config = dict(
    n_experts=10,
    experts_per_token=1,
    routed_scale=1.0,
)
Below are experts of layer 9 (counted from 0) of a mixture-of-experts language model. Rows are named up (a neuron's input weights, with its number), down (a neuron's output weights, with its number) and show model dimensions 64-95. Each number is 500 + 50 x the weight over its row's rms, rounded and kept within 0 to 999. Numbers have three digits each.
Before each expert's rows: "comes before" lists some tokens at least twice as common just after its tokens as in all text. This comes from a sample of Wikipedia text that the model never trained on. Tokens count by the router's weight.

# expert 3
comes before: ":", " |", " of", "\n", " by", " |\n"
up0:413495521553528490494471543503526471500529452477467555454505577450539450417430440417517470535561
down0:500520543469538465577494448567471497508500437479604485390487597466592481555464612515483492529443
up1:445591455515517545542472532442616570532457539535551492494564469527493489562499516440431507487495
down1:533497661497460562570496435485463585563460497475497438456490462477447479465493487534485487596503
up2:486552491445515433527474521451429477443474517462663502456581479379471496497551433510567426536477
down2:526558515474445441484494489493508461559473504548501522511543462400577503455478552456495486402539
up3:614582432465526526444511575446557507475478493492470542507362499494525565502456482512517486505511
down3:548592495535462513522497394409455565534487452431573486487562507559509535560461519439532525477584
up4:550475561504534473470524456444524446516541543490379514438436462467540428538450493560496424435571
down4:469564503562560441479463510435495532530544501518614525558432448451470518488518502496546503552609
up5:421567489416473537480581529453526422555584484579510432502473503420492549601474433475498497496454
down5:484455496535409544484524469542529507456558482412453444504434424515591459448505544524526406463543
up6:423456402543542460509437551472496509552528521487544501520462501520475446549500499477488527464473
down6:505469484451526480481458417521501478478522481610519440569566481505399518560465556482444439417549
up7:480500562523535374472547633487487460468567450490486571480378437519590457481470461552486500577512
down7:483578563513481516553431444566439594581507512543423500527478559351497529596507546498455541486518
up8:518519528541347491603483477491481529506514465487546489568528448467494467505496544443507478433472
down8:526488543516513509455582447516499458560478503495426510602566488499473523538541492456467530416545
up9:510436393516520476541618545473555478453468473496467531558503520480477412492467506457477554538531
down9:536506457475450429448414497568523574515482494552522515509505526444484445530472452511521443488486
up10:586535501530583396455551496474508533525489498493535487358506536468444593574488449532470481478471
down10:582574509434558566585469466529441514543568421516460434510495435484497425480510436534521470474474
up11:533460456533487550434431463434422518479550473556577422482401476611456467405493521556449508490515
down11:479479557625545456550439519477534536573455418473549482526495552471515534449473560440507544589525
up12:488552478487480565488505497413590466470501548549488458476583495490566545383540423491525587450566
down12:544463521535479503482540521506487464625449442522529496390432592560454398520509529451430557537413
up13:424606543482479597459491540467561697527505553466548520515472554523502481453493567479460499510464
down13:479536495564436501553410482481552457536506570524495430419418532587558456431485538494526542503510
up14:433436525487570633513557548521512592524512551532583515497542522476487504494513405489410480507543
down14:494615478597498503520437521475524438444465490483471550530460478417540432373528509492516532498415
up15:445527494449544567527581576480575556534551476479514531525575420488498560526430590567523421413522
down15:419514462527451496459605448552554463523537491486507423578485533548529482416492514566482460519493
up16:519529478452553675398504491523450556499496443530544540411529551456516525445479505451404450532496
down16:576570578521532504435524376508497530464512516489450471528527501534539563492517540510488618519513
up17:439485497508554487526491504588560541455546523517462445499503467535476502528488474538557462410484
down17:492541430487524483512480547485475426477551543513525460540459549554463508499514391461450530510494
up18:469493526493500545535496499430571522413522456446518601518544525516566453567394413504452378418493
down18:444556475551481436482502476485519545458617440553580440545451554539485512471481500501574442521481
up19:499536521487425523503500647508534466502543632489527506524466474572485511469477391465416490500516
down19:593561513535510527502460521591543515484513517494494456461546499518519547486521501455384534394494
up20:387535460507488549480452528483450550476549615434576514502489495479526577433461532522397442474521
down20:479498498482459528567408578555437522567536556593524413448534398420482489496554565556474546559527
up21:405486506485486532502430531496502514464561455491541490546392481507488488515509556591501482602581
down21:399537481526526465424627497518526569544504518514477490411515418495531574544537452379492482542446
up22:578579480485509487511502553476489471425522599551471554473489471551575538519474516530520450489442
down22:525511469463484542495465470453406476463405478460382416531414510529501544550513581618468528463503
up23:468470497423543541464602539549502479522522534529580528521547550541483552601571450538558466455466
down23:523402443620556477455491419497480490453503446445439496507456492506498540509407524520585561444522
up24:485457511520513457449442500532493479554516489449515523477464554414435525509426387480414561505619
down24:403568528526502487465561499560631551478461527479530484485493498514480539409473438405411512466593
up25:483545571438481532490596568410483590433557499488504582470468559476604484436452424476542525465507
down25:524426525515445509470541456544468467440488571486433515531462490443556487560411462536394433536492
up26:467423497456578435472468537491470520537495526417623450463489499506487461535474403537518493469451
down26:575543512527567515555489499548497545418491515499550504536512508480544565456464527479460468471442
up27:528519512307591547542496558577447519521486542493504491432482518535545563517505547555454405516495
down27:479547493480551573530491465537508420501530521547477478520553501448610450507459517458425516544469
up28:411536436474450428542434596459515522532497492518605438531534510527449495516528402512534509404517
down28:612454529451522494563505469503441449539519508502511431491432545484569464647418512448557586426474
up29:510586466486503476505606477521521479586552515482519527477493477564524459520492526431524410461450
down29:592504467484550554444493591450453452573478452486409500536427505630476606518522520497486458599523
up30:482559460488587503550456463504440479491463512512497497449506501435470516548456523651502448531565
down30:456459484519515458488516479390502495494473569529563522483496446505509506572581595538545527504467
up31:485541436525559395665477490505508490614539519583506495455448437527582434483519487536534566434571
down31:522561476564560527487493488530479509457439457509494499609522583576637464428494462519480549532545
up32:459442523469531568504515462496545547579454496430517479584529583492464457477496463501492433511487
down32:540508542505523520482451412419435555490457518428469497507477540483377443537485541597524570493563
up33:517443529478515563412472491523436535515531421560477501529453482481575482524483481487575485570447
down33:581437436485524524480520570494506546487447508538513518407469547479556417572544503521412602562527
up34:568482482489572560491479554421558538584499517583494473489436506450476520520478507520417507537572
down34:497492568490490435553581649426514486493464487470510513498473495467625426454438435488435450513434
up35:513531464491437379491505519482508499538490555511449528535498473500448434518590570429450467509460
down35:440558461490475536461505503451538480507483457533463495536469483524532529471537588515434449530502

# expert 2
comes before: "|", "==", "-", "The", "===", "In"
up0:439511519535534556592545501449432471535536540470582483456468521436413457535463461587505486514399
down0:499478484446507486525544513606566520449437493466544583459586431522503485465514560523375531508498
up1:498584476478524583457567502436500547515508497574455550512521535574499524526533532441507528562470
down1:397523507577487491523487482421469451529551544452370505447498486503386460467493518554506522543472
up2:488558414539507588475613547445502460494632559545518483465456562508535418568458449474537395435496
down2:479447419509552511504557518509604460492606509454528523572424449570531478433522482534547407556427
up3:429548525541598519482537556503493505405540474522460541413564520606491466550501523516482480471460
down3:518472536467441496547566463531481460477549482504603479570502450472494443483568531457508426543505
up4:499473428451472528564416571475554537505555523476490478543517503507449428539401487603577591503534
down4:486504520507420384535555467447443538470491467532456575534490524388504527534480377485582451564410
up5:508489515440472564504530585420619474518379625453568468575485529452524480489633453595503465569517
down5:538528514501463518609451455480477563556523493382538457564477521420496448472541450464475530504458
up6:453535500509465500588463500426600506520482559483506587457550484503473488366522576524566512461424
down6:598476489485477512557458456497508536493479495492465604515417416527506393543514538570549458510474
up7:470495517510537440514431576465447573511487447538572438455503513482466518457540539534555429401522
down7:519502450526540506459491427587529501519507535499480518547520516513504528542561519552543477505448
up8:479448511460518675481536513480523389541483521527583469587486520435461459555456538545557494451456
down8:510513531499402458529586426416430607560541514464495501506462495561514427445506395471539531567499
up9:454508503429525536467436536509575477489490538465496546503418438525535560501494512512472462485454
down9:456478504558500488434496417549461483527574509403489538402463509469502581447434543501532521499520
up10:519503553485489480523428502518532515557447447555488609491479428511415561539512443484556562489545
down10:455472517461410496542503502501460573535586428464529512486457509474528478378568570453436437505514
up11:500503541487520426523541505474455556542461506503574555395438480504416565472503446556529490462504
down11:480483575451461616470436579439451575485432422435529472512435516532572510512387435434454635456544
up12:567470443483491630511498466594599541449477478580447559514505438485519500529487611501490495450515
down12:521479511442506419479478614616560468500535522512465518444591412578455540462518405527485449577459
up13:501485464441510492507534517486405498463535516498493526473425538507463497529485499466489501631465
down13:466601535481455440554542462498402500465539636453523467576618467564519563521482480449432580496451
up14:486513552415633513504524561459486498585516508444590554432545553454432509549565462547543414426559
down14:513481488494536583556519478443513493501488445465529449413531503549573478534479511506529503539440
up15:572554412411525411518498597545515517459457552529537424516447585572470504467514428500591476501519
down15:419561499443510487508459516560513513501440497488484492500424436447448530455608554549469468453402
up16:568503467538502437542591533464544523474573432576542446550547515433550520473392447533436465439489
down16:517512495510543429455469477538388466456545526533556503547546484577461486475431548525518475432436
up17:469510510491487496511545517403493613510590477513522486483494527507568559571474478513523515450552
down17:566622450502488486478505516516483549398482435471495483400508407521570433500476430516511530467474
up18:462468415501560595532515490447472471544524449495480490589509566457537581464533472399499564472530
down18:493520534501570501496607463421469452452520543491572480576487457467448552485610460460482459465515
up19:414508435498542603400462473484491492487565456512502559483415520523538454499594571561568564523490
down19:547512486476483509443467485557460338530542506467519468509535482573409496578530537576462491581535
up20:473491507493469463553508518493464437502536539518607528508485526540530450525539501460493408570477
down20:456533543514519459478459504467602506448527497466496491553494482527521399461607504513409463511465
up21:529535480510502543559486601517533659464500440460484488495493519459394552469445459489498564526536
down21:462426547535581468515604520542534517515538363480479509488550460399465537385467371465483579452432
up22:527433515553533404455463535420437488559462473450609462467510523481428502428513408542365450560462
down22:536381592501581471401515507459585434590408516554513459424602476441515426485448515421504544529455
up23:575472503509515589541549533474517561438563485606413490468579539540549456476445569422478413479524
down23:500511476560539459404442451438520527433486492424471475478478584531448500453586553560455506478512
up24:490479411506453438571572506539446563429487460504559450393486550394512324519470459469494541496489
down24:554457532430482517515470465496458506456545579440470514491520475494547558522452538418495518507477
up25:538495517478608608520504470509537581577454544566400620496477477486438653535531496408434519494520
down25:558609611433549500494544566525508579496486485483525494449475518443518525443563457534477581532512
up26:528548452548494453533473514525565436558472556510561522496419498488482490516517494547565502522556
down26:478582516467492482519489580512565432506489496535551533448505554464534483448541475448444538553550
up27:557499543568548573438505542540519452583541507572547490424450482524529467496476426514493438566521
down27:519430518504550520471421498517526551566467547452532542434477510548523446557413460437560526536557
up28:480503417441541500452536562487570461523454499525574390489549602489452500522531504584502513463469
down28:524485399546520440514483402418516469552478506571482483416559510557435475466480566554440456507589
up29:468542446507520541479569617542551482525437539586535465503496498583466406517505507483494514448550
down29:455386468431566479490553569514544429517419423510559567516496463621492511539500540532492519531578
up30:449458527433438634461577476391480477512407438538501459560475454519522531483519449487505572611534
down30:557543497475470562508525527452526462458422420454374496421560514601489486448470466446492535509596
up31:547532414575517540428524489504490494472533532564573565480491596504566458512576575443470533480479
down31:536586556517563440512532488561456492426570436531523496450538443483503458440482458526447461538479
up32:461511506491521575484585532480456476461523423516500536532464534531471585469561426493494524561511
down32:499523464503498494504520587408514568472360402495499474536464465470518487530477447522454490371592
up33:598456437464514431511521578469492602478575478558518482471481506539502524509394496512484493392399
down33:523525450496427490539498388520437408494481461508468452509511478534553475474515500490541464547465
up34:450522417492501570514421495521454498479469542438576472330432505594405534489629478605463539505390
down34:535567442458503532456614481503501525588470559519478487560481514509546483472490559458481613473487
up35:562506469539503532501564563518437454579566514459443534462509554494529442485515452525457516564558
down35:458472503530588614446470553493514496455577442580463520492424532543550485486577659424458498448495

# expert 1
comes before: " the", " a", " his", " be", " an", " their"
up0:449569542440531558425477507350577496458505474482475444513410611526474516531468473591530524503482
down0:461564504531453566474433445531528422555436579412545513504429466417490463474548517468532470454532
up1:559480518461514441521480470450609530504531589581590546493474419456452506396571509550471604447484
down1:504529528459446625510488429494414436469536479497345524531524544441499503494394538567444532716489
up2:470553519467468496511607363456535504528545489485535538548501521433513495506418481506559435512545
down2:548471453458494463433442540502457482474584498471502535414442412492471489463492500532523570488477
up3:438440559560520546474509409465460382476545510488511575426461536510570489526556465525528465485543
down3:511555453451428540566479533401536530517493492569467418548505513494446505498444520516407516469436
up4:510492542566544501513467469496557517491545482463591535536488488512470440531558505549588403385469
down4:455468513605492561535590563534434498389498506474564533488417543490470452442482514540471477497425
up5:445550541535509607503533522415546469524511394521584439421514560466509457402513542530457575526507
down5:545574427529508463474457622465468490492424526462428475570482442526409477508462434437454517472575
up6:544500508440547527562438500484513417489569515556557418525544487561430577470459471595466457463538
down6:538493505468487469492459547539463508487472438515565598504534517507577583582472549469515454485475
up7:633528493460547469637513594479483540553544498524596437461534463516497471538418496508576439427526
down7:439529486590467527501488485463456512519491504554460536515448454482463486546535463491493501506454
up8:534518504501496530508560578429468543540638605530533524569470523410495585508472482525467466469521
down8:454445418548545482530553491516581507552535526473439548579554485517478526557443558527462493497446
up9:483531553485561533554446446430568542503481453465488495502477470495604552510534529624517566451474
down9:433453524598601551506536458509480458446465560486594556587449553496514509517496608528427438425495
up10:465529496662521508537593512408507475486451480594529520519508554587473349520465483443443417449572
down10:514558509523595537442496504552530417546504444498402460533452543411574527481507432433426567519523
up11:439554465459561589492567509517420419521521500470509439517510489423487524393496554490515381523490
down11:478425514495432586470559459532497502404487562499492441485547562445497526451501473462479447565469
up12:433555446536484506527541435501409427499464449533505515517426477524521483530441428576536460570589
down12:462460604543420598436549473523521475501591594552482465439521480551492557471491503498519545461476
up13:502553482582566481537494522455493484561513464579550584554488564457483510588522518444480516454573
down13:468493564546535540486475484488529498515514512403469509480429463486501519442491631557486476474505
up14:502525476545564479579407450541586459466491495513577481359380496460439521560495563535563426430493
down14:536511419632482542574523541451524495513499434560510518485511537526482498453530499571540437537461
up15:503519597541487517527506499428514531463531516522524464395496445480503403459468587494431547443495
down15:556543504423486475491542529581543465471467457493465409615492447460515452365533531496447517601514
up16:460488498448515595545570537518521532504539555493531619500495447457533562541471439434525506473522
down16:589546514472517466533449556463546467473524400406454484517499450498470479435482522577455509435498
up17:431480583497508516550514492500533540477484529514582461487380456467552492454434520449447539459503
down17:442542573539522493551539492464491526448459436498487518562533516515488485525518545474449530501464
up18:501523513569600526524492472513438466513479517549503503400428462549497488531501548580482595485554
down18:399527493516551560581515546522553466401489425530441461483439534604520514457460505570466590550457
up19:519545495469566490457494502406568505476533479523588435530469475467492571438508517478427522448513
down19:496455503482450419430532460511445475484515484470477505584473490616611498561507441529552502482557
up20:558476453513501433582441453529527420509566547403581465473493486461485531454529446512495489440551
down20:449502533496476527475491485463478519532502572596380416507556525502514478435419445514489463469462
up21:501481550465532542531565447563546524521465480479567520440458451483544468437495547551495530411537
down21:493571431486406422435394445455540505513524510505420475504523412509536496509409576458503486496535
up22:517475526497565557450469480478552540467515521455501518477492605520499532581573537531603434481571
down22:516366380490420497469510472599515475507446557475368505487550476499498527497529501485578513500531
up23:499533506382499549540592525477617414508517515590533509515549444566398413494454536500407491433484
down23:458529470492498408407476492526506570381426480571537461608511494576505673508567519556463395492530
up24:479544491495540456589572574460445481451575468538597488510572477509469529581507504536436458554491
down24:445494610581274561508530508441407454481506492644492501549548439507430574513423523462445483505566
up25:499592541463573432485456463483538553466468536399571481545518498609463500545523465672576522326525
down25:583561470484392423545478469490517533538470484580448508569519504468404486494485548475459610550427
up26:386471488542518461546583474483433455449508476484510598517611507444486532582551407561528438556593
down26:392523557539499579524523498450457597469526470518446512616509527510351564536457479450480501484531
up27:472542520445508599497524583503516501465538475548531499477484482483490531447490446463430471546535
down27:472450496541520550534485511502515435520501505531482556463511504433509512405503456465423516469471
up28:398433559523492499552499591480413441460588486586492530431505479520533403536505519518368498435630
down28:469583516534529483522435556482414476527496458563533487500489457553468475528492498493449557436504
up29:450545585501588444477477607477568593553501471463540562399403452593464487522506484573479459457513
down29:437458450500430458475594437571449470429483501548439530526518521505497509468500432446569459552549
up30:463422510465550548484513508481453576459460431574591485493549567557519395426521544485463491401492
down30:462498516522529497477567425553465530516422514393430589477490569608495512454538409477484566504530
up31:386497478516445470505447552518498561438469551528542500458535546502389517511522483577446462391619
down31:487517551512543486508514510362446529567480516570502507588490517543453385525564452496463520523516
up32:498475462454567537565481465440450598516521473478557527506492503429511436473517512436491560480560
down32:490502537518473545445491540550556508548457469527432476454487511523482477543500471507541519549524
up33:517569443479501462427449480449614500417541588566481511506520514541547616545495445472484511469472
down33:540546515590587491491447521509537486438515496429414595529527458478482501523500422513488661464526
up34:542552499496561471513571541562525474513497555551506540512516558499599513413504489440531552486500
down34:554512472547450554399514413539532475534542479566449488480503406448492460460500503545564544515514
up35:490521441492563513519569488490493447502531609509541535451431553435477533514593492440517518478489
down35:513439469553443589507494515457549484482464525554487464461523482465520555489536479556577511484533

# expert 6
comes before: " ", "0", "5", "6", "3", "2"
up0:437514456500535518457595465522377362541499445514623420480510544525385549547499485482428515515537
down0:580447545599584517512544512523475441565452598516570504524536583462535560496500520474642496426504
up1:598578471490541467527468495517586536538548484541442546542468479573484503484552481438507554475537
down1:575491540421529438512544539474507528524501482531398423458481586533486534474445479499460493462465
up2:513457427472603487412517601517430476415470409450556449482524471488543457495625368574542532477512
down2:484556432569513442479524438419532471490538524517477541552511439520500454422415575491451478510381
up3:512540516514540439441576488524575509494547464446495506632477440533509481428377470420508454405519
down3:514467499454490580490477580532460540505562467481502484512530426473535438453522532470495413454535
up4:523488540531517438539461519544611503442482421612522424453546524555572510506476467387469499447537
down4:460532465431410499454615606508525412477442462466493508539549530556565514438402542522414591523544
up5:542503501454521416560474557550521524459496555637485553441418593619460551494476524394524491429476
down5:521469469487541515443555409459562491664518434496420540633546614474404534487507407429497554542601
up6:550539549449496458642457536509485520506442522516493424461471429610490527548604502617470459459549
down6:512567475475420491453490563478661431542521563451454518547533632572562588420336578451511555514541
up7:457513467498504506614427487530576473463512489617498548495472478511471522515473473503546494425531
down7:485519509519481549456412492550517476526483512552510524493554565437499474448494492468520586507533
up8:499452461488538488431567505409472444593510502526588498532437493482537523542505478532482482504503
down8:460482461536507433519523431495525507495474495486523529438461461460536409443478496461442547518533
up9:399529421498569533519504456452478428434512555533542489508523513472507486475490396511453404507503
down9:446540526466436500472520556534555552509566440506429470507528385578458542465430508495466580498524
up10:521531574480488416567504535443437516414504498600574532574529501491509435522450493554550436474536
down10:431479549407474532525505530527566506511478441501572460543511526594540441482447599502554568474523
up11:402577449460512482507502531493589513433498642450471492578478601554584441470554437507570466559513
down11:491481468571480435511441543489562475427527502401507543616451451547442553573392468583482449590410
up12:494473534487508626436517503482416545442528523527509500543484565513513463427454484489454528496494
down12:556503619501506615494511507469484447488549540302493398496392520460424472554484516510467540445443
up13:476521502437590463492499618485573604454539486536517514381486531445510511401627583517525481519427
down13:583488519474532451447551502520472442599435469510539488471556519477496528479515496513591448442559
up14:423474449451473517497479482558520491491536527501534507519511532562459476407505463493455525508393
down14:548505449541429573369506571506545521489572425503526513546579419497395521521524531432487473585525
up15:506553426446549446552523424516475503517520505458536403514419553512486422489451591494422544463557
down15:463425502487604450445532526508550547513464492512495470406471470489507524488533589512548470457483
up16:579423428478509429516483451431563579622599479501522428527473522561461484532479514625466507473496
down16:517570537516557519410518499476500531477487598513446539509402494500464577485556469506519509504497
up17:491475477586493441553413455514541580472529467529468534446531543454487551555603462556634500439490
down17:580502463578537548588554477520400537536523605539473515483625496529542467491459488539519459449432
up18:447520482545507539528476586479448449616528525481494546521498460539462444496492544527481496521507
down18:574423558548491460539559481476489437572515427492469465476523582520568541537511481519505487541550
up19:484522521454489532523536534462477490537491528506527529507450467506466472477522439508489488536489
down19:450561462471429492593436454550503452429483612520456549490479545448543481444465526446416470487567
up20:486467596436532598475597552478460511373474496573491560502451488474517542520499496501544408567485
down20:541484473535494437507521463445494528457465557674372512500425623503423504533489534564534533449523
up21:500495507516507454531454529451488594506517468515473528571448518439438521539477430464429543492485
down21:429549455467449505493455457516513562439550512506542496459551447441529479463494449525488509459468
up22:495465467520533583532567450494571459553521525533479455506466441430508500491386528428543521546498
down22:527494541484474556484517429495479463475460537561496457501393512479415526379522467527525476437492
up23:401499460474507464455514537502579519527542460581494460577555541491605420454507384435414441471493
down23:533522561476459464434489478532558445521475555457528517505492467541472439557512468492469517481449
up24:493400521466480497453485544426512452508519471622525602359479489392504476477448434553434537524461
down24:555541541458475510507478501508511530453550390535459452524539460501463483502598445534453503532487
up25:464516393548540461440546466412481571513476532509516440478554546462596529572513526483430516589543
down25:495437592519536488449481444504495439428396491490536506420502460513546489465481540530451447512518
up26:476452489486573444553561535435601480529490470498476465497480500581485447501472477472357559473540
down26:449518519468538527491552497470560442538528463526435524483572483428440500524597533493475556462542
up27:458530506468523421563403561527434522502442505467502443541424479503413547524502457388492535474544
down27:509522559600497573446524530505481536452557580559437510518517459489499382427470509490477536513446
up28:464516454458526601535472473478600523472521545521550506449533444460508468568398505504579509427529
down28:440533547545551435429503516579502486519491524556395487498493570491559524453547510520540534484467
up29:419486501515539560544619439460395461530469446546508559467455529507497516480520535487451435593535
down29:461507486465499588473499552466455464527445515505537496490455489474490483489512500464471523501591
up30:480533516506543487449534515513501509498494509484548481526554562551509514481497489414357545488499
down30:469355557447481474460481490503554480485467525454531516566518490465512504450560520468493502501493
up31:441483489480510438433488538462479508540478571574538457486454515561402489570462440513472406436583
down31:522518531477497479492566468527530502526501494548382415511420494451497484524457425513470521549537
up32:572523472443530502442553500436454465522540591561554540506486456460499471447408517555461447486434
down32:484571559447496497512459541524450555443523460475556585465562518534573489483445464511456491527407
up33:471507470472493497435474553475423486561535548529548445491442560616422441488538530594419524505472
down33:458468507423511584533563490479490514528466522469562490426497504417396494460559456464510447499515
up34:490475465405534449517495506460467436466491494522538471506447571513510554456507538551453468523548
down34:483543473526476484467496537498485606393515418516388523587455505500523566475540442531477501449451
up35:479494585484491490505440596474503456442538516535459431477413483502410543510362450493440507543490
down35:438546437474560499506565403475495477533500441490558520476459539441501524493514437468522545550491

# expert 4
comes before: ",", " and", "'s", "\n", " (", ".\n\n"
up0:573569447510556399507447505447502581426564547474605529518485509496559500467546470445459408440546
down0:497534525454418567499404455555499575500501507543474371446569463400574481457463483534542536475499
up1:530514509526495415476380498453551503467554405592551516485440613543537498471525558495464487422508
down1:423410549493470487467477484382560454538434460529591532500486542414462507501547543353597545517485
up2:463565485464480628495484505548509479529452447505453511452486558584575469568511530503596476552523
down2:520440454528488472604518444497453441570538525553535451511469417497511473418486537540476392494525
up3:487553481459515536612526480508531469496540432520457386614428472515427538479520504504620554426529
down3:462499442542503553545474511591484526555535496447623466472476508498501436497568479499513465405491
up4:458459436542525429477480563456521565507513563488479531501498420653438606443474535501416555472491
down4:514507562553581508506459450570506471492502421540549453522371553439609433511533492518508555491518
up5:433513487461512474600545588466530603438592506445523554509500501457440531534437498526536510448498
down5:464608553494463487457518509388506562566471541521564516471543598465542466509492522500502477577531
up6:481476403482516520481502498475518411574497596499503503519597511534458637450598405532490505451562
down6:530538516564415496494512469423476510452466557487550417528461427455621527503508555483545448506420
up7:512506488463592459490573542462520516499565477505532488514548538525462478531584439529419437514465
down7:521530599437473472533478535433548458368568524539429581456501547421428497458527458556493593518506
up8:462506496492484534445509507480537485536488422526505550510427449529496517494472490595445575550470
down8:571478378544513455456428460458538494578491525576567504486545558494617452615496559460543427513528
up9:442474418362574447404491424593481589428523441522595484511523546543587562401472530544540513469488
down9:405544569493518532449453429534518566495618451555585519506491516587561550458478606450431489405473
up10:567533495496523478447492539391460467409513577521517510532537499567518419595544519563496473588528
down10:517497468432518486565509424463508495596594506528349563447523478475459511459513455434490508503427
up11:466491474493509566529439475459563581498567488462517583535494573513442500402500477610523486405492
down11:478516449576484462488416461481525493459524414465445541533577575478503475550532488539512609515640
up12:594516427424572376459514473426646478476454465419487609505421593479475548502508545476531522498619
down12:423580454482612440517540407508536542470486458533525434568416585473454644523473513385536469513500
up13:566520502560496541443537473421519412549546551469503480506479491436431566467537491527563514500578
down13:440464424449427535566479474527551569336553545569445521431449534533479487473520443522484505572457
up14:388510504497488471572470499488389471493502436507447564454414474536545560443456438628456487520582
down14:547489517526527514523470489444578476527556428561528529592512470517478549650456493488519556390462
up15:459518512479538416500539564447578555512540526451482547506524527497477486540565501539576495491476
down15:534498505535559518426453359504489375522522527557539503465507567549444408448552455520451460510611
up16:506536429477546487512519456552523536573563466445564594511555585464406491538499386602512459399536
down16:613485497520473468499462457557525451563506495522496421511461563507510436632526556494508491517531
up17:480493580448536548514476523491523529471561576537464455562512492505480601527466575472597455504509
down17:466567546508557460543509427583505498535528493455485522482441441498492464441461440494423511471472
up18:521488491523554529528550483499476439472626490528563448586439430454513519496491541559483456524545
down18:431505470511434510577530572470461477502395573486563588475538548470458438503573520433516521475461
up19:491480476453507372512566632462483501556489546553531483494454512470555496433459390589398431558574
down19:488575529435532596530482432557458455467518457468419460577568458483420558541598482427519484466454
up20:617472486485529514470529427498509438469462500484522422459471491542473427442432485588429412559536
down20:493550535539537507524502460526532610503548455565476517521564486477540516581550460418539580425518
up21:459531524478527478505568434454613472512557521475541524500514542456471491487468534521552442519467
down21:494541529543379556475515539529542528529548483419541437529557489511436432451479475484494473539469
up22:476518504435512570528531491467555601458616444523556500481517514521503512604556558509505426479465
down22:505407544475436466539514398458425501475432534501431454516540508510415483454496411526464557547495
up23:508556474464583507421546553519477500456411537522493476428518464485472495580526519512419493495557
down23:479393473554487527516517591514445538544519459446499561525559478508594519550421427521436510477481
up24:479508475474527444488485549559539533470555537519474577482448463520520520415540577474526541507383
down24:480543552477548581548421448524516501502497609458584487563479543439539498515509530487468558465429
up25:498494459477477460545555521537538538547506497488439512464456507496524478478531557579556504450564
down25:511407512455427502496469534517485484457451501495408475444453464604517499468483450539524527541511
up26:380463455510514507482512510500488548480538569446579562515462592562525553399496417514426454555437
down26:489481573547470433491551549590576406490501394467593517454479492424438460509472534522488475423475
up27:478491461378582513516552439512528411575531483572553550589513540579497517453420505494477414508516
down27:448582469545470431447477537553440503478537464459544548407569470531553509438546563503452532485536
up28:468523527531457483471552579527506433486539527449505486467359515462518524452420463493419501561501
down28:511508526502556522575485470479501482547427586510534566505461440540585409513463489531476501440504
up29:484526531434536467464521474474414442540578455576473498548495545523543514457594424586445406508562
down29:476505523522479526541502562557640393512475455470431450539607492529387499556469466506484508514454
up30:628551452459545555455498491529462475552518560477473474479485518517520404582453541510516481468476
down30:469435448494414462586496448549490444419532446494454551482580520429488599436538520462448583465464
up31:544508472506568381481471497485454547452568569450525641457402440498522524531666510481541546424546
down31:528433550545507566447541397482520467580480520560602533547480505455513546497519537498541545479575
up32:495474468495487506575550502465595518546492558424458542505505446522566543466437543546567515473417
down32:457523605537526473471452477453480600485573476455494598535507460474520561500490574516461513513492
up33:467568492535497499484550505515588511422572475491537469437524488468496635510422485481401454498536
down33:455578496484523605432454428464497551471526498475434595530476543550510474543516492518528563511452
up34:595500429449633404487475563477538572485517498515571476457484503552536526470456602567510479468449
down34:533514432497392498559507530505530532453472423480473466529539564428470495599410559459424555529577
up35:461534505475556521509510550473492501489430606458514524487463438461471545525471502480454435607584
down35:505547619412440448580545404452509438532535529401558546383515455457492436444464617510448560466496